Weights of a small mixture-of-experts language model, trained from scratch on English Wikipedia.
Size: 14 layers, vocabulary 23840, 77.7M parameters.
Training: a variant of SOAP for the experts, 389M tokens, 5301 steps.
Below are experts of layer 11 (counted from 0) of a mixture-of-experts language model. Rows are named router (the router's row for the expert), gate (a neuron's input weights, with its number), up (a neuron's input weights, with its number), down (a neuron's output weights, with its number) and show model dimensions 0-127. Each number is 500 + 40 x the weight over its row's rms, rounded and kept within 0 to 999. Numbers have three digits each.
After each expert's rows: "gets" lists some tokens that make up at least twice as much of what it gets as of all text. This comes from a sample of Wikipedia text that the model never trained on. Tokens count by the router's weight.

# expert 36
router:418510490504464523478531478479424512453492546478453579541456496457517535474476534545473495422531524593503560561546455520469510536553489478479496443476491601433516457480475474450468531441471497589523486481480491588442499528434498506487541543499528442474478568568512480540515420483468485537472532445517494502441551499604457447503472515468471507465518445516475531466490533525547504570471
gate0:452491523463508488476522497444514495534548608483490421477479454472429506517522502518409455505466510459459551500524477502530470550481510469421486574455478548530431527476479577433408524459458512531524539516485423481562427552497493521424434468497523520494514546468548453504509513499494518548495491568474486516405496466576455465470489543475565514496499463534495475563504454553533462536457
up0:384490444446488532497500505474512487510572550527493475486496549558514480514487505542523477450427525494483545518520538479480501538478505547498476510567529549502511500503506525491525428494533402493498495549547505477467530471507550511489480490522569565523515503507560555523532510550492529462459519496552494520470554504473509460518421527468552507485486516517470466498453542556450560484577
down0:475480533462539479513530599513604546395459491444522549505519458433459471477487569506549558491510551433512476446561433518501576544467469488449570559453480497421519489493526498489494515482501532442507515452524480548419571434492514523485547527452429525535499531515456454468470516491548439533565525557566463515477550511516466491480555507467506490551456491531480501492485405526463530469487
gate1:489507553486517501434585548468564484496480415451562500499482458577488574474564448449584492441470513418538458505514474493532528410487508487519599506541493465551536498512510538501441456519476483435543506473462558457513542473476512488504531504490564540517407492501491505461450529488485468480466516489545476524520522467557504453458502479518394486474460556534506559496480433477510457522499
up1:482491441575506491518414508544477515465495536445495498419528447471525521600493600498446546507473507453526560539478509526481454528466545493553547472477506484453526502466466507513527495475485497472500481512448525564563539491442426483495497482517447491471485570476448498504481399501464473555430522519499560467442482521544492548533504484449557484602533551486560449525456533558510402501546
down1:551523501472489494498486496524549514527479495471572497481548464447456512493488547453518564470519527537487448494455493586510484512536557489520530577528457525498509527490455519460514479539503550485505519506589499610467553446477492474495533562435512429484503474432510555510393486468461528531483517457523467535585492517527527492473494490435445548460510486561510420545582547555499500533489
gate2:481470493473532519539534504436505419496522435496510460423479465571516493508483479515444542549455507417529514486537527517468481452503529553516532562431517515506484423536468549479450449535494465477484469497530502424586496534484476447493440492546491544508558546490468472522433565561484482532551540499518480456507496498498539543598464503555497497476475467527513545444492458484528447448469
up2:540477492510445450514452447412442454527534505446566509516498516440543569493484480431491459514478523478502507506451443445469469502454465519488546460584426490504517556530547475527519519472523524589497525425472557488510508493499524453519540463495513603496491483432451477440585477509526538458529529455490489523460522422529467528417509491427412450434456508509525479545516506521568520542497
down2:529451495485442542554468506588515483488548476455483512529476530509475496509555530457533500458573485534490541539457584533453504563504449503491471452483495546439546499537499516503454497443467421517508543469516561460513457486484500485447469488480474510499504539430459536582439506507531542511448510430538513450588506481502534484501515466494528428444541507454490510450494468519401545603560
gate3:511537486513503463518506463551493512507522528536456524503500504496500493539602454577454562482425540459484500538520524439435494602489593542495562572425514516418446471494467508473501471553500530550505509499500489440519488524512531440438532486543466503562562433507539505422538501473560450464509518474543535438502456499498522512536462477445469518501465523483487511552448482463507505404490
up3:501509503514501505485499487511526477490551526490481502560464464503488464506453478452507490537490586476465539432502485441514411469409449472543511538570563474579473547464514510536460584469551490471600525492528443562455476508432493527492482548524561511424482536512485489501518453426509496521483431445513509502557552537524457489483484492452507526589498445521416447522527520558560456525538
down3:502482477503490482530445450540534485462478590497595498556422589454489553509484499514463542517528470495530513567508486519523553521523469507497460509569437492534514489464538527480526525529535424481480495503461514538501476484427475536496456566436495499517470520502435441452498486459513535472502492488566449493525515487534502517527543523579464525489464511591510482539489518472526550549512
gets: " the", " in", " League", " first", " a", " Cup"

# expert 37
router:481488449516469502476571449488447466473436484524440482478525505487547578468525511496521505434489564548566531537520478517488487540532509454494603478524476571511533457507469471435464581503471513584529469550474466519487473535509509490470457511470488490460435568511544520509540484494473501535471485475528477460479536551500443412523461457496464553357468462542488579387448503514549535501426
gate0:485502494504466467516492504558580451454552562526461480410471433527461460478564566497474501522492553524511546525535463543425491488452479521464442521486540504455489487580453495447466511440479524477481488466492544476485482567471536547572470464565578571518498584458522490520482495539487468564555502519441459493446468500550504489511470431562513588525528520511572502472531453532508503409610
up0:517496492526532440439533410469566499465505559478544492516547459463477420477558474465489482515509524533480554585426521533470500449485453516441544522524437559426490408518434471410476476453479465514452590485463521510481475480491493442466543483494497548584465539559572507491457545479520434492527526539439540497540430461531471519466432482560518523482503501514449486478492483575545485514446
down0:584439483568543467512504485520450544526514480487494500558464549518478499502480503523414598548514532443475501428427471489511443527474480522515499471536593492543457490527510499500456614567497514450513574520480474489521578527485510507497491612501533474455523548578552533565509455478482424496503512493454569463472436507468492511525505489445470494572462477568441441553489442439498476576449
gate1:530477535493518519477448464475516513440513476440472486509553412497525538540506522513512479533511511465487472486461527484520563534486540512546424475477433532474534564464534519544525501522526496495575480461517485515495450573525531492520479508544584502461556535503457480476568440525510510481473505483540551439497431451510443525520504505532486465469492469446549516532541507603522519456566
up1:444479510526479527507523501500573531540485503523492482461561523494470536524500547478459482497557489451461577469500452581502485481495477570467486472554430443517518477490480495521528517502519506509519496517613524541440471526528572542548480492506569492447575474517505553534539422492496484507494470539446517413482463465492438551517526553516527457465438434514467499462533464540476559515445
down1:489522513509570490571458547458556490521493492501559476482490535409412555548598474469473501522531506460484521521565521497471470496495507463487493494502532552539529400509468548470526534439486520538521480471479566508494512497494544519517454544524506483535531530457442506474462518444479508428447552469460409524477578421487432555497515555565532561494511475505579503385481456490476450477567
gate2:468559468514523566468507497436536463495460488536406512484490536534431486487439541537481511439459464540516583536507497585436489450491416501484509491553474415507552479497483500474498488510548419537519549441541602530567452484555478553553493529477428489482556534495508410487595476545501463562523491484440470454421509502545518536439537512493544495469489422462536538496457451530504504489482
up2:485524568527523474486465496557508490511542496520584538613475452495524463559555427482442519520532493516506562497467481546561472550527466555445487493506529574465452531474596526497557449446554471536454503541489471494536475540549475547501521530496459520425507469467491540447394502519491430466475483543547494562523515443494568569470438514464529440581501466488497483515505529486483492509461
down2:525503494437501529471447520467520511519553540463573506459510503489497490450524526530479483477535504573571526552480467463531527470464580569499531485521476457426505438419496485530520514532573401537442537478498536557578442542515532540472526495545512521548463502535474506510460476519493500503489439492501521510507552526476524494404509441526465548467540400453548566482462446498485517527480
gate3:490487564498491478579462505536506469520517438534462474504370441533435554483430462522409501468542541457512477541542464464542481480516483462463546443444533530521539545503529499524411527493512470448551492475484460450568435579597546497478532498556545508458489523568507529505522469541466521539427545495522453508501402500567493494541525443468452462492440442400483487427503501442517494486472
up3:517488508474537527460521549387569537481559498500502468544554442507599522483516456488447491532595467435520505543502504436540428492531541525535444447519518506463505439439482491479500523594506525477559416521491497454470469588494466493585436536508439445520504559411528513540515583550520478400496505613582547527534472459486520486489526474552460479596492522436490588490514532461526468513491
down3:475480542523560494504489468471458485459440486435506563492534502541441489447473453471541452507454557524438539455517579465460520494557536515523443451463483544457529536482503493541527546465500539497539531469466531450527549451558588487549529528533464504451480576485493489494523472478443519444470510523495496496549530466506479552598514501457467444500588543531464529460445557534494535451518
gets: " of", " with", " by", " for", " as", " from"

# expert 17
router:445464427486430504472552478528421449466472490520443533497493428513568544502455532602539478456514523556511561585561476537483553565477490491496596506446422543456485443493481468486430535455519471545515480501453543472527512544509545502504507505487447392478499539551492586553524509517423498495454513493509438492464516526502465444485465406508466534429489474544498497444456546528553491499439
gate0:496533525509497535487445542482465561501472491424427534507485563496530507498411533532451433564507458458482473557518457475463482459556583543480542410487531447483523461516535477545593502522494548420530554507575561527485488469494576501509514513495448525459461506449488472477441565505476568475502509472528456508503536557480449456466462516494531555448553498452468499620521456537449550472484
up0:498530485478493534538439557485559498419560484538511488544548583451527505606492405566475472538490549430512513502506514450503460496575508457483553451494440533521522474533519466541472471478483520505539476538543431510595478530482529464508491526464538510503499517536446472542501529446485470552501490439493586525482494565515523523464508534512506526505567464421537530578530471462506425415467
down0:538520506501535456497518462501494506505494501501494468455508572439546484552533515478501509453472589445533420444514475531470459475548460493501565482501451526539476481413519403560544524539473523506536499484507513531497522452497617462407495571496509530544435550528457483477449494467491473547447525484488482501457554508489486547525607498520481539502493544481473538571511477500504532466485
gate1:473493517578456607457555529546521459503452539504474518463478446499512571514589481580534431523554540500532398491557429530528553578421457482462545513507493550448538494588422483561482575527543509574463464558500554513471495505455563548494481525525496464559498478506520500571504554540500505455595526492503441521482562531447478495452483512503468567586479525508488446471470477514471530574507
up1:482473484472502552475556550554496474498461477491561512397468466526538497510542526473511501493575570410488448517476427495547422554436570496495577511494481538453557472534498538559493471466594486513495512529461523502431515514459552476491535569483513460548493447463492503485531472498437465465493523473502498477510554465473520473515475526490427492517479517542486479472489473541442488515545
down1:526490407543565520466488507588475507474500475570499471506454547609497469487461488531523493486436484423509534493409508520559480526491501542548510468490563530527523591490530541529415517529494482458477552480516474501513536482558493560472473538512498475475458530474539559547514505495501465515485426522552513485585448459526544586530524476466541489466518482440517552478475447545541471493531
gate2:444506472516468495416464457473492522491529495495484548464529499440397504478494463575480467571460416520479480495447486518514506474450462507497543503499509490485542503427524518495556527564513472451476498575513472526542470440449501511478503531507542465488541532442533512515510502467464544530483534463512453508574526486552472525453552534459472500582567574493516550518415505509453491471480
up2:469500494595520523548479540560547529545462571619520460563566456515559517415409502438473473497495475520527498518517551525538459513462469486482444503419571444457529473444484490493467509436425411465508545427516491490477571565490455474485543449524482506499480483487459553509447574465425502510459548508496541522544482394527442549526528486573424516520538577476550482457506473530539528496572
down2:486529564469449409594457504502484482450510536474475493509524536498558467498508462515518530453487477535478492530522474566535512512440451536479495582418493507532426507521468482440528537561551528454518446469444443568509524539576572468504404525482577517527494550546442554546526529490460535515492478580545537537533519489496597484517554502491487467508499536533513418524514621569511504517552
gate3:457517507561443475476545544447465513535514468530564521495584511462501537462484546491602440509542522532495480549509478549548502453460470546554501540567534567422527486592478422489552485486509523455518464446504446514437471606472450478476464515495552532477492495506475542454447502478511509466456522551519506548500526461448470535502499530488561521559537533430550546496530567504510504555558
up3:526553483479517592473527474454473445460455436542478456468576521463519485486497503460452476484554414515578563532475470525537532480494515519567520583514531452528424479551491501517499517475509505507496576469441494531544467520473483546491449478466466515493509526602487476586424566465493471499509531496511489510489504569508459530492525512588510484483572505448450462527479520494435495429588
down3:569457436531539479548432637437568497532457486511546474499449527469520459504502538551443506435493519579498483505438458460483525549461553479455527618463560531475461489609603522494595503566510405515475513486499510406448564578517456492463493460482484541471534545446550531499437467483488508461550525534551472561524520587536499506563480464421564571625511470524455512417578532532504500426460
gets: " was", " is", " were", " be", " are", " also"

# expert 14
router:460501463475442565408566493487458435456492479511520514533556469456567497466543570505520542527514531510516538498566458513443554573520547491458564514501487516465543477470447435455519548475502525566489441519519418560480460590498494498517482491439506451465441490509497476532514474452447542529463577489516426452480492455575453465518445476550467563445587466529469486513477542460479466506462
gate0:521480509498474533538477535547542626536501503498529418520466494549542492539523454485534420449495518580546540443452511570510541468538511515528448531525400442513511443502541517533539583441554495488502473511537463541487500458513543498459504515524565497518553484491532532486484515455466463508424486505477469465431516558486499490446493516519561530476498545481472495461533534539434522469524
up0:509481437494533578497473532526488493501476503542547544568530492446440460488526387583536509498500469524513508400445536460463561470484441554498499533537431467489511469450492459487461474508557431519521586527509469535519496422476510485491507451525505505450485530486510512457493507467440421503525548448444577512513539511507467559458578550557536466434477438431516552447545428536496549450553
down0:528442546434466517492454554457494515443445498530453475482544500415519454475513500464452518465521591486509523568554500478455558521492468540531508487542505552474503541561412502524545453589487514561504514503586553513459492527495478440453476465503523533487519470464452526466420492489555506470506481545471505452462484459510542499604573449543514505448538524440493491531510547470465493429454
gate1:470499509566557454542523514587523525499488579574491506442474535530556468539527510481489509492451458503492512411561507463520456428543536462496515531439444472442503441456519449491422518507500464421585474497468553469529459539506517538476461465481520468521438498466443452585444473508480428567468491496456506615521472577503486492436466562552512520602534510519531525484466548511505498535532
up1:397551464504526564553487459508437442473494465478486524484483435458474546502485512465455548483475459489443489543486478599470458538518503576539452441450478552490562527588484500557565519467552561510459570504523459474520554447539482563523522472520515511526509522499451530487499503483511501532514497459542474477469486446502510454490488508537549497482551522496553516482428510459485480509474
down1:489605545503506572473461551467518444491519546485424548487541540500490504538496426475543425540499541501504463514422533473490570519484425463464434483527410461525479456481468407502462474447527484456523535471552469449507509499544465538516518506520519475531499517507485539502529481444477517518481484497479480520577595558543430534485517509568544451483476488463519538453522549484512595542499
gate2:453509482488524493548537491479533495505454508522531480498583406466567562429525502496488525577533476495454551462527476425464478510567483574453436504496499501543518501501512548537515503499547532449497501518495495471488476459522537558519434491559573597557502464477485507481476441543439571436513532492511464525467448416584543386512521442506453493518524516446502455527435477475513513534499
up2:431483581464588528517505559489503526502457456529535406541498522614540480455569495445468460463522488580520488522541507434474513434509531485491516485521572538473473514506519484448566551383439539470472510479571492492449456501506498493486425479456563455479515487527497460474584548482481498462445494531444478476516491464443536484507453564515482507508432530465492478475497545492458495585536
down2:507440464453464519552528556404513525511530551501430559470519440439485453448459485541429503549577517515444548488498496496466439516546471441479506525476469468459469473548534513487494517547515521506526531570538459449554533479510553477502549523517504581592485447586464543511511436468426447504549509547502468584558424492416533562421500472481454502462435504458556471547539510600479554522463
gate3:511468517556473535480564510529448501457488506510490482567479472474461534471529509471493546445541478539473447425531483508454495486545519562545523562483450480401503508446563495563527527570466485561511506478513470494538490442495492513453477480548529461473484509569538583513432521540530456562479542447470542482430516466447444488519527550466492575511485580500442496516418521510423561473522
up3:538567479531492529444496492587407494426584476474473496514525498488493533496392503504505559546496537543494526480505474485471542497514526462427484471554453478470437514472529498543518478450485463594483465522570474542524529513522545401545509502479579421479449458482451412520468519481471518529512537478463440488493517557488567580534479500488486576407509565535545561486472468504523518463490
down3:509503530491477528496528459499542534618488510514519502637520494531502498494519494537569523482564520497499479528504512445529521513532557537506437481514538458394521516477544536498533525543490508592443547521522458443510516544437534561573501566505554526572526536492450545449510509538452502512493466477462459455499493528510509573557511473423470468516549525502444513557510481574477519481533
gets: " the", " in", " New", " of", " and", " United"

# expert 34
router:468514483543447515475572473500458423468466495484524513533439458502525502444480539520501485444539544511510572529541452510457528572584490438501521471487537565419526450454417443493436510480477511551508474479459509585473498510403518500484497476483494463443491561573475495530536462454470521558484532465512447458490468533556483508557382470471439511493482482556478572473472502529506478539464
gate0:459407521540494461534519508517468514448539485533560466478501516554442433440532500530493473516490534502553526539522516441523495481505511534519486441519444511432558472472594532505467523493532546533547460494495503456510488432507503468489509459543581503495506459586512514538446525450453516583550571469410549502561465547485560445519506555516492565453483514498422495463410429484471579471456
up0:460478501526472550464513445496458552438510511528519550587500517515459421496490486480539500500465481515480460535460467479533571502487432547560466446471501492490554523482555423540507465487461491538487460542530497522480497519518486577549468510577529551539533559538508432588516553468504486506584469442521509471503524482514559505469514478487500498505481445508454494504522511468488549549520
down0:509551490508479503532596446468517498481540412474458481548504474480491549560500443476573502440539470406530468506540505422456486539488480595430487450488466504459480419528485446473468509482498510481545535454578575479473487481583534518536543468497569455568495565529551514523546565499479444523510582556494504503461433521466482560498515563507505485405484505557504515546476503522474501525555
gate1:494404542523466485514475435553564555516440475441489463562364485495469451476499519453465484502478448515492579473442609446545484461494484515526520490506536554486503510420477475528506504516539501534554430489558454524613542560565521475450532565518530506476521489527519483483499487492512551543592509548442519476509499458567569527521436497494526462561500556464503529426476493450588503497577
up1:519467515528493524512410610543482510465495554572482557508436514494491541547591481509526489512513445524494447573465531549568525507450517527504504515578479502593569495492470488481539511540547467558544585477516536434584543502489585531493506487516502561486563502424508504502406454495506515533509520472511468457441575515514580483491445442532569457454488525552514504464494515476571485504477
down1:498478525487525461482534446478494423530440553522543496554468496530601495515458470494452495501481470492385470539494555398543515515538526608455546487475572502505528475496457505446485514482511536512508504509524489524541576474479494537500573504516464547494408567493456515489483565475503527445484488519481520488445451403508593421553504555457500488546560508448487499475480482437524561544585
gate2:525503403554546500458469492520522445493464499579590465527434492530521511506520531519486474478495542475520510511513495495434539494498441534437508582452504387516483496462554556474507521548466505541459512504499467496501456555451459528508481489444485493459505517453507477538467473537463550481497558457454542484469461483477521453519471558560509479472496539494467487499529534491497492450523
up2:546529454428492528521433529557546525556475407480516556589471442442494434540560524493433465515540474553471577523516527506416544537504494456514482535417537486570472519488534465452462487490519545509534563551539442510529602493477510536602483554479559482501471531534463435503467453531463484434477413515452564574511517556480541516488461528490431487444485533523459491467518507497482458496439
down2:479534494509539486463544465521501519479556473458487510600486459385511527569470512428497465442573481444585503560498519504524436518448546474563507549423509587462448503533593523449501415523507561543505517453487524496484497590525535487551507497496497475542461504513536507497427475486481531540502455517554506518522526501521468542453531464486502496437441545494514513535529422504471559512445
gate3:516572516526487413520426497525495537556464475470441503475554514468493505490476574553493488516489517518486550489526515504423523519539479448472516517468461442572494541568543521465528525531480515440510479454522581520544475534435478505434483478481510551469525406470517514478507512524497544461438477548430481554464498563517464437583528520514522562459537455487507429541528567502541508493503
up3:514572488515497541514528507545507531512499509514526577484548504458416524486488497550525467463504538454453559515531500492464586534539518448524453547493517478477569466530481545487514535546519483436561554476505494493509475511549490550469478484508514575487494497481557547468476473566499439522422489438488458478507523447535510501536487453519524547511494454534515461472505579513545515532451
down3:485510515448489525480493460443493502504491470465569428504595556514520498472487491474563559533517493500495463503507554476516509554539519571505510485557502451497518509481445522510523457464538526484511458491502448475443544530510442467508542403481505522493464489436454592485416490532464554547544579528480511478437555509474535449509482494483552497471464545583498480461509509431412513457497
gets: " |", "|", "-", " and", " in", " by"

# expert 10
router:484466452498475500453544458454449513443493551489520523518507491518550521501473546544572521477539527509505523545514514529453475521502534489474544487494497564430536459396448425515492488474535499574536439517531464533486461563482534512454507491512487431432428563490528538497511494453451507587434510415519471493491499456542512445533414468488507543477566479505490538478463545501542516550452
gate0:468477487553553515493521579519481482501549500546532569510536414537500459534466462533552503525513484498507526456573458431553561478502427441464422539566498454498450502472497555558556417427489497447441513498476492498526497486433499551523503424550497518501549508438465478538479467504486552489533527430484497528551494442526515350527480489476505488462505473452525530501488490518453470484468
up0:497507516484569486486593522514504484454493521495529573443517445493512469467566449506513514507482434589555476467562484493484561555477447491464499422556519553521468495534574485426456452436515463426546474586494481521467528472504561538518505508529464584538569434455543505515501504498518504524548542466584495504556528524556440463496466474571545541490473524504487506509562458512461538508507
down0:494526498495512460509502432501472534426526560563543517473584586478547483551493535522522557445530587550517451543476562441557452518480510490502424487507461442508497554540556456494522541501545489499488507520501556419495450478497433502492487425536495451485456467475414512420579499526502533532488527512449433453479514512518516506533497582520561478496420514568542492508508543526574547506495
gate1:496536490515400466501490548483512587464504536490513433509501520480487483549606547492515568525518469465510460554525544493502524510468536582508509525463600505460502543450504473499577433470529557437450487561513520517501459461464492448497471532468511480509534545533488525496572550562469450490536476450509531548523472544433584550507475420528517479515480434494479581527457506514475567489518
up1:534513500536557495496550565533505481584497472528496574442503496474470493552533542521472508534530513533562517529541466502533541503542553535514448505485450490551554489518506561478448539497517544500553499478500508438420539486517421513493471523458495503522425520420476511524444563532581520524502475557516466511542463487537498491476485492479493433526509508451517474409472513510529465489464
down1:555527485564525511509433540521537507531503493470477508527466513499494462491521549557508456527524495460496517479536449497471495570435582462490469516497508439487538514536432556494508523481540500456439445484519496477492488491502500512507462513531575498453523467553549486552437528474433487566484553505474517584530470486447514451467530547535564484467505493553557574513561530468420515478550
gate2:527543513461509513487490521487440466505478553506545535500497426549504424554485496575450520520497453527578446476484509402530487525507512487516466596498503552556540482471554516563387502423491494430476474535514497539545516529496463452540528463527569480501487428420490456563405533505471502506475502519465457454521509460555517400551502586441456449486517514508478472518451550439492469446550
up2:540486499428524511506451499475501471496474489508525589629562441508519476500507513461497485469505472446523498470514452481509453459539535477534481517493437516548486474522471490517466467462536519462492506544497485548480438462438432539489450425416518484495468511523512512480458556486497482442421606531512473567553517462549529400509514463535449474451454496489486414495506472491501452533481
down2:516469465537477526479451554402518513515493487519471479517540448598540470455493459483497583524568477427441468478494499408510513506581433490430449566423538448517510534464406492498516479508496548501524478468565491513463501468447479581463561527466503508491440436472483482456488438517488497477476482503535495463540502478541506475435496486514518536551464477479550535513517480521571433503482
gate3:501549490529530482494371479536500480528547509521473497505452524489550515510459499453446539594544535508558535514443495532568577476559457507550554488480413457532437519595452472496556518507433534494476460469521478550486453565546455482570460497469508580501533552539503474546507501464484553447559488462514497427500504486449487598500472563504477473475465422443503560505484475485498573457492
up3:539556515584543512543484495468526486484552417488483458486492588485589472506495520436498499476553464493464507419497481466505497463541509533542439529468564438505603555506493481522588541470530445537538492490517472552515457484497521504481413423543474519533479575465538477538545502498548434461494507424512536457451539568478461579501468590499608476503540502559583522484502473462497473496515
down3:554471484527542524478506512530498493545578545520492532508513495564548529527478534497507513500460441502553554545489532463518524493501431434491396502492486469518442591461480505393475508543474512462443508528438485495522449473537450512486472508555502550496502493492593567465446519559502513537530507461484485506536515514565509485514594493466501450479579514486511504441540472470431516417533
gets: " a", " to", " an", " would", " can", " this"

# expert 5
router:467479441514468496447541514516425495449486489476453491521527442478549529504504509525534499428592514524506571519587455487450477517597483515509470469474435482465559474495534450481482555501550552588547443538481444548479473510419501538434448561505427504424479516521462522521544492481477553510451489482577465474507590529543467438469474487471456528472537480499496527444453527484488512560460
gate0:568504576449518496501492556531467461452522489515438483478503438484518549502516498487502513559495501473516565479465486530511501518590531455516509516454488505521518542475558453474505485426486492473537496490467541513506415449488488496546483501516457540659476516466449483464458473467454488501510508418505484520525507518538500527409477509415535409500442481494458536499446516450514476496477
up0:485535555481564490439541464522505461494527489424520501486411532531477519481478454475560422490492474498512458520486482522485501406538558429529558532436489490587465524528504487504553558481446616496543526431519464504442591540515528506455517431518598466573513417521483473491534512526502451541449476576529486564480461537548543504475467541517469548529455482432464503534483495484482554415533
down0:472532493548489482493513507526504466444507494459513424524486553517457538488503527517474459470520501565513538501504565503474530449510508484521433502504388542520533509581530446545490533468554457475520593534573481512452449547470469525458430509519487526515535431495545509500435501486529445430460474486490544517490484538558450515535562532475495523497501509566487448500434433462527546504465
gate1:527508521487492534543528597595489480468493460463472432487468547482553482518479537470543535478479544531532457540450478548512481396463453497462532479538449531557496498498529498508523495482495517468556455507520547529441481525474481494482510598542575479540448466448574501501427525454491454490533523571537476494434444509512545498499472495633467582536492532470469432449546476478474508572488
up1:511452549458507473511498486490527494506488436502569467447553501429497513539489515503440535526439525552535521551461502559519502436389471538494594486469496626551496479530491564512436525485498499542556477472453492515514487481477529554474439500483503471554479453468568455538472490425458538508558494512488473522456476522456527494614506503504521545459538464453519536449523474506543458503478
down1:494463514533523510477539512511531488444470523554473471451470518476546645520539449440532533562518465402489488568477512486501532531484474498553551501441535521500479556494478460494502463474514452537491515450547537433439428519582512528480483500452569539478419547439528511505533515457525505593514588500493528476411485467553516537502504492502469561483495530509467563552485481471475471531489
gate2:486474541536491460507495491437464533554436524476503512561441573501506498498517457517520538427484444497521470452400506521479487506444544451489515463467547505518511559522454474429629493543490498507480524481486509476483531527460514526505546531587505515513539519505494491487504499410502464534498459509439537498547527542487518556563483537475515531487505449541474486477559536508556501463516
up2:495449462510546425560505443466519522481464424482496506551486465500493450517485464485480474480481505478522432543456506502476508539478447484526441489446448533552464464445518476451576405552534440470548491508549490452485523533506453488481499485565548444528499577532561467486473563439521507515509504418439515460547442557464447483544559495529523499463503498486451582452555508463504498535464
down2:451440524484558447539509519469440508566529516490536442478516521575476497490506564487424502479436529477521489523558495441544475466511478443447420468519501468511521555540480461497481530398521517543494530535425411478532496508477545542530453458506497485475511519565546563572524449453520441548503516462482498524517524468461462495510479558407429519553493470470562497529513439464488474457468
gate3:445608486534543492448484511459498415496522546495462551471508464521549512515532517556577570539503518419525482512524495457503514507507530473488563486470554526525520521493494506541460448445488494469501495489487486512575513563567506529447611470509520467440562447484476555525480478494529521505525468444497487437483491466477517486445564532482472570513556516513513544492454457553520488491470
up3:432505443529562505553529466548521567462503460532550495563444516551481532472535570470570417498454477546482567530456453563566443467462525503523452437526409463503454498464506434427485559519537432489539550491498519500522504491488501508527533543486518482529476525460445470498484485484494478555509480492567456502549492488507506483553451538431516481504524526467500477516419533496556509498527
down3:501491457491534484492516511494508522524509453645529500452466467513528489537423457489480529559509500572504520481527453496459496549541522539479495431464431521552577428494522536471508556437501495431471547465475545530388437472514456417515510543541444495494403489563494499484471503470483484514543448511477436519469500508535506532534494475490506466525427475493400484526495522553506522467520
gets: " of", " in", " at", " University", " and", " for"

# expert 18
router:513507491529447517455537468510401521447479501498514492540486512497560508499559505566495509478615555507489577535562469455479488521506489473468488464519460532468514437436480462487478468466501530556530460547494456533506472537478507558444513533481423449445522495514536488523490501483439513563402522460487494519480588482503458396533415453553410556468473467577440538434515583524485497583509
gate0:421566584475489532447488513495489550569554502464461549515473512542567483525500463540450560452435484503508478565550523473491499575487458456534500521438515464485501516503506466493439466508475485468525563492529525535535562501558466512468445537538543575557463421427517563494466539476480485498544476503531461511516465508534528566509494517517478500495500510479452516473545536471509454543511
up0:601472526483473482535551560540519501523496422474432480516528506506409440468487579496509479494599542466511534491542509530548498460536544452453505589597453557475496450478450524538571539553527544561463501504461523486472459490537467502485484455559480495477538481522577497384491612522549484429592514504427509528441482486493451481497525474474436536450530451476472461487473488525502556513429
down0:478465493488483497467522506479455564419450511472471490541487518563542431462516481497510453531474464536487474471475464553601531540490480449516490451494447491507514445458487526514490503516510425482484551523478525524512587490445481469559494508482498457538493515487545516607521470439417531475458596454467523480436558515488556552462539508463537511500539453555452516488533568559475483433477
gate1:494546456531530469531530480522523452520448516513514559517454499469445512528533428543502475562508459494478489448488532527523447527547552498512421474517474524457453545549523562445553561510547590590507553558504385505461460574440528557479487417471483505444458551471427536430459573519511512442556509477472542568484517527453514461498561508415467455517544464388516474520503484559454480581494
up1:434561479559448507480533542533449501509517453593516471533442490485465488548496486472532511507574465464509472546550524499520534488555476538494542525599511516552496546521500508425544519480455544473526472553427526488502487539462506467490486518503512540520520542472509467466508511579499533455451548493406480502475518423532460458477448471525505491445472538474509428530560536473508462541462
down1:516512484532530508508529517512455503493554489466479532482540434467631557565505511502488517478622425510543496473508481553502561543511479498547469465557420479514495475486508531530479592459527460489534483572507466565563557508432469460563465503462479522558479446518521533498538471476503497467461414512526475549463509460503465452454519509510462501490550539517568540537475567471506455512487
gate2:555544503586508425483589507495561507602500544522478448485564489479467583429529459453517415589535484487540567513541442513521434567449477456466438522590457538488438528432567486477503512447489557538491536517471536460521554488550442533501548516445523423489440493536510472539449502504463473526463514504449443549477517562466444513473531529532493484499497491581482500567441475519539598473568
up2:556504445480464479449523464467480458477537486470509561549517500537489479558445488515543549509495563472581423488551510432448498506528467500546498466515509557517535540533468449526561573493479468465484493458531520458454453516530418495547448505530416511517481452505504479539497500497558514497600490526410500572432516476511501469542553474484463453546500557422509481467497495495462482534442
down2:534481590427509490520506527450515566508510497514476495555538518504577520474498489509596469488528541546542509576482449511470427475518538462516556489489470502510486502486501505498499498547525571485478473556436512490456466483486466406519576534476491513531518452567534505448516407580521554487472507437482502504474466487499469445474548532498427419512442471509498548469499471442454550488488
gate3:492489503507434524531481500511513454472434532517500479469529520520544414583486466516522523451488459521529475549481511513483461476555551536534494544558515506592487467447485424458520525459572531538530541397484481525511508442522451481517497461468442471504520543472541479471513534441506466507424480485448482478538536403514459512487473575525460519565517530421481488461413535459551500466483
up3:467446471542501536457503538494505500564455518507468487524440449530487537457513491524516492520480512438451576516496493478535537453465476462497576487477517429502457539417549576489461462509439546499496471473433518507485487526512574481533456480485507521451469477529474527482568459490474485459534572491476555517486510545545495575514487435421440516458435448545506534482462431548514536448565
down3:428491524517483475529495514464481482437456420577544453494571531555498447533495487457518485501527520511404537484436469507567503491534553519546477433459481517495534532483582486478454483463475565454539479552537471496554480511543524503465479521592547486461493574464494467499510493528483461585460470484518452458553452545450507449510479446486460514529482532475518472570528500589443516452566
gets: " |", "|", " /", " on", ":", " (aged"